Weights of a small mixture-of-experts language model, trained from scratch on English Wikipedia: 6 picks a token, a sigmoid router.
Below are experts of layer 2 (counted from 0) of a mixture-of-experts language model. Rows are named router (the router's row for the expert) and show model dimensions 0-127. Each number is 128 + 24 x the weight over its row's rms, rounded and kept within 0 to 255.
Before each expert's rows: a language model's description of what the expert responds to. This comes from a sample of Wikipedia text that the model never trained on.

# expert 10
Prepositions. Prepositions after a noun or verb, mostly of, in, to, for, by, on, as in church of, Minister of, died in.
router [135 106 145 100 145 121 137 132  92 172 146 108 121 117 105 105 114 119 142 102 144 109 149 130 106 119 140 147  97 148 150  99 130 152 134 167 138 127  72 135  98 125 123 186 148 115 154 126 120 102 146  96 118  96 154 126 159 112  87 149 126 142 115 118 101 104 128 151  73 165  96 117 178 110 169 118 156 105 123 126 114 126 127 184 147  84  74 133 154 153 152 154 142 134 111 157 142 157 127  50 130 127 125 109  94 117 135 153 131 134 154 125 153 148  87 142 133 113 126 133 121 144 136 160 159 143 137 126]

# expert 59
Prepositions. Prepositions linking noun phrases, such as of, in, for, by, with, from, usually followed by the, a or his.
router [149 107 131 126 140 117 119 143 109 124 151  99 146 115  91  99 153 143 144 141 141 106 106 164 130 110 110 152 108 144 155 151 120 107 139 167 143 117  90 139 127 147 108 173 173 155 138 175 130  98 121 108 106 100 141  88 155 120  72 126 102 141 136 113 128  99 112 116  73 173 103 118 128 137 181 139 156 114 156 144 126 105 120 163 133 116  96 113 120 147 138 142 127 170 111 124 136 136 156  33 130 133 107 113 102 133 112 107 151 132 134 146 144 136 100 138 150  68 136 152 109 109 154 159 138 141 138 133]

# expert 29
Commas and mid-word suffixes. Commas ending list items or clauses, plus inner word pieces like iz, is, id, such as Mesmer(iz)ed, prom(is)ed, Records(,).
router [161 116 152 118 136 155  67 141 114 103 139 168 110 106 119 113 103  94 101 135 165 108 169 139 175 135 118 191 121 190 118  78 118 149 129 103 111 155 121 147 124 136 137 123 128 108  89 142  96  95 156 138 139 101 115 106 149 104  85 175 142 101 163 121 106 126 140  91 122 120 135 144 163 149 122 114 163 120 118 170 124 146  93 148 126 147 107 116 120 102 162 123 139 117  91 155 127 124 164 135 111 143 132 123 138 168 131 157 135 129 117 128 155 130  90 136 135  97 121 115 104 120 123 110 119 117 191 126]

# expert 17
Continuations after T/t. The word piece right after a lone t or T, plus t/T itself, such as t(able), t(ie), T(eam), T(o), t(ime).
router [163 135 150 139 108  96 111 123 111 132 145 109 116 102  83  88  86 119 100 119 156 155  75 154  93 107 145 141 179  84 149 169 170 133 123 116 137 141 100 106 135 106 106 116 166 104 123 104 112 101  89 108  97 145 125 119 139 144  99 105 109 107 155  99 143 170 163 119 153 125 145 103 141 130 125 148 120 134 155 129 136 117  86 143 114  93 111 157 180 140 100 170 150 132 146 130 105  96 146 123 132 143 146 112 158 118 106 108 121 163 112 141 132 140  57 111 123 137 130 126 117 132  91 155 157 144 111 132]

# expert 41
Word starts after L/l. Words beginning with L or l and their following piece, plus some initial capitals S, C, M, such as l(ive), L(oc)ation, l(ang)uage.
router [145 132 158 136 108 149  83 143 120 128 129 111 121 155 124  83 118 139 101  97 107 125 129 164 178 139 186 136 152 157 124 174 154 105 127 154 129 102 109 109 119 127 124 135 126 118 141 169 137  93 140 111 128 149 131 147 115 121  93 159 130 108 102 126 185 114 135 112 171 138 111 146 158 126 135 142 135 135 137 106 129 107 125 182 122  93  96 131 105 133  83 143 139 150 168 132 114  96 162 142 114 132 127 123 111 107  70  88 138 149 134 136 159 140 120 120 115 158 129 143 102 119 115  99 117 182 146 204]

# expert 52
Letter m pieces. Pieces containing m such as m, comp, comm, often word-internal, as in tradesmen, Psalm, Supreme, them.
router [120 105 135 138 120  86 132 126 105 144 129 111  83 117 105 152 130 196 127 106 110 126 137 136 102 140 138 109 126 103 161 134  99 131 145 160 156  80 104  76 170  91  99 118 145 108 126 102 126 135 174 106 140 117 148 123 144  93 145 160 123  89  94  90 141 109 140 135 117  89 125 111 161  68 167 132 165 114  91 153 111 131 152 109 120  98  66 108 127 143 100 105 133 119 109 110 133  94 147 103 120 132 126 115 107 154 122 119 150 152 158 162 143 106 120 103 113 103 132  95 129 146  91 115 115 146 140 125]

# expert 60
"a"/"on" word pieces. Word-internal pieces a and on (diagonal, Hindon, Prison, Naa), plus con prefixes and digits like 1 in times.
router [104 124 150 145 112  97 126 112  95 115 127 159 126 118 105 111 109 169  77 141 141 134 117 114 111 139 156 122 105 150  97 103 129 128 125  99 134  73 130 133 136 155 141 108 123 158 112 137 101 111 140 157  94 162 139 141 127 132 109 146 128 147 114 158 143 142 117 111 140 136 127 169 190 149 125 161 158 137 142 125  95 155 143 184  84  91 131 165 166 174 101 166 154 101 150 132  97 113 103 100 151 138 149 106 113 121 125 168 151 133 156 139  95 149 131 112 151 116 118 160 103  86 132 131 139 108 126 194]

# expert 58
s-ending syllables. Syllables ending in s such as -es, -is, -os, -us, often plurals or word-final in names, as in blues, mucopolysaccharides, proposed.
router [140 138 156 159 153 171  71  93 128 128 111 151 139 119 134 132 135 123  95 137 143  92 135 170 138 125 119 118 120 177  91 117  98 119 164 110 140 134  56 103 125  87 127 156 168 128  91 133 132 139 173 121 145 117 101 107 131 130 112 136 146 156 131 114 147 157 106 118 171 157 159 152 149 127 123 125 130 141 144 162 113 120  94 143 146 122 119 126 111 134 153 192 147  99 156  94 182 141 169  95 112 106 116  88 144 114 128 136 164 140 130 138 161 157 114 123 119 101 148 111 127 142 119 101 118 119 168 137]

# expert 25
Letter t and numbers. Mostly the piece t inside words (shif-t-ing, writ-t-en, of-t-en), plus digits, degree signs and other consonant pieces in coordinates and tables.
router [142 125 166 140 137 149 136 120 105 121 109 158 124 154  90 113 141 121 158 139 127 138 121 148 101  91 123 131 166 170 157 178 132 117 133 109 161 140 134 151 167 112 127 145 125 145 109 134 126 152 106 109 129 125 183 169 159 119 166 129 106 156 174 124 114 178 152 101 125 123  93 117 162 162 145 133  99 138 103 158 126 132 133 120 144 134 144 150 177 159 108 113 100 159 148 131 103 110 110 121 129 161 110 123 103 178 125 161 171 129 141 135 164  79  61 108 148 125 118 169 142 130  93 145 128 128 102 127]

# expert 37
Initial C, N, G. Word-initial c, n or g pieces, upper or lowercase, like n-ominees, n-uclear, C-up, G-unther, c-ourage.
router [168 154 117 152 127 111  95 152 103 169 105 128  72 148  84  88 116 124 107 141 146 136 145 155 139  98 145 122 136 151  67 166 137  88 116  84 138 130 107 122 137 116 156 118 141 100 105 107 136 105 110  88 131 127 143 113 149 166 127 140 138 123  87 136  79 124 118  96 130 130 132 144 111 114 130 157 111 139 132 117 173 119 119 132  98  97  66 146 120 126  90 154 134 137 117 109 124  85 145 123  89 112 122 103  90 133 112 141 137 110 129 145 134 178 112 113 118 140 181 151 182 116 122 135 134 124 142 171]

# expert 49
Initial E and vowel onsets. Word-initial e, E, o or con/col/se pieces, like e-ffective, e-quations, E-ven, ex-ploration, Col-ony, se-ven.
router [139 181 152 152 139 120  77 118 120 178 137 127 100 144  71  76 155 117 132  98 115 117 138 164 115 125 136 104 143  94 103 157 153  95 107 135 137 145  94 144 136 138 129 112 131 125 116 118 148 103 146 150 159 128 148 102 130 108 112 125 149 142 149 125 100 141 135 131 148 125  83 137 137  96 101 158 126  98 161 135  89 110 120 151 132  90 119 123 156 150 102 148 115  98 140  97 107 147 148 172 134 144 129 119 143 182  97 154 108 119 162 143 134 146 117 139 140 150 124 161 122 158 118  68 149 136 183 175]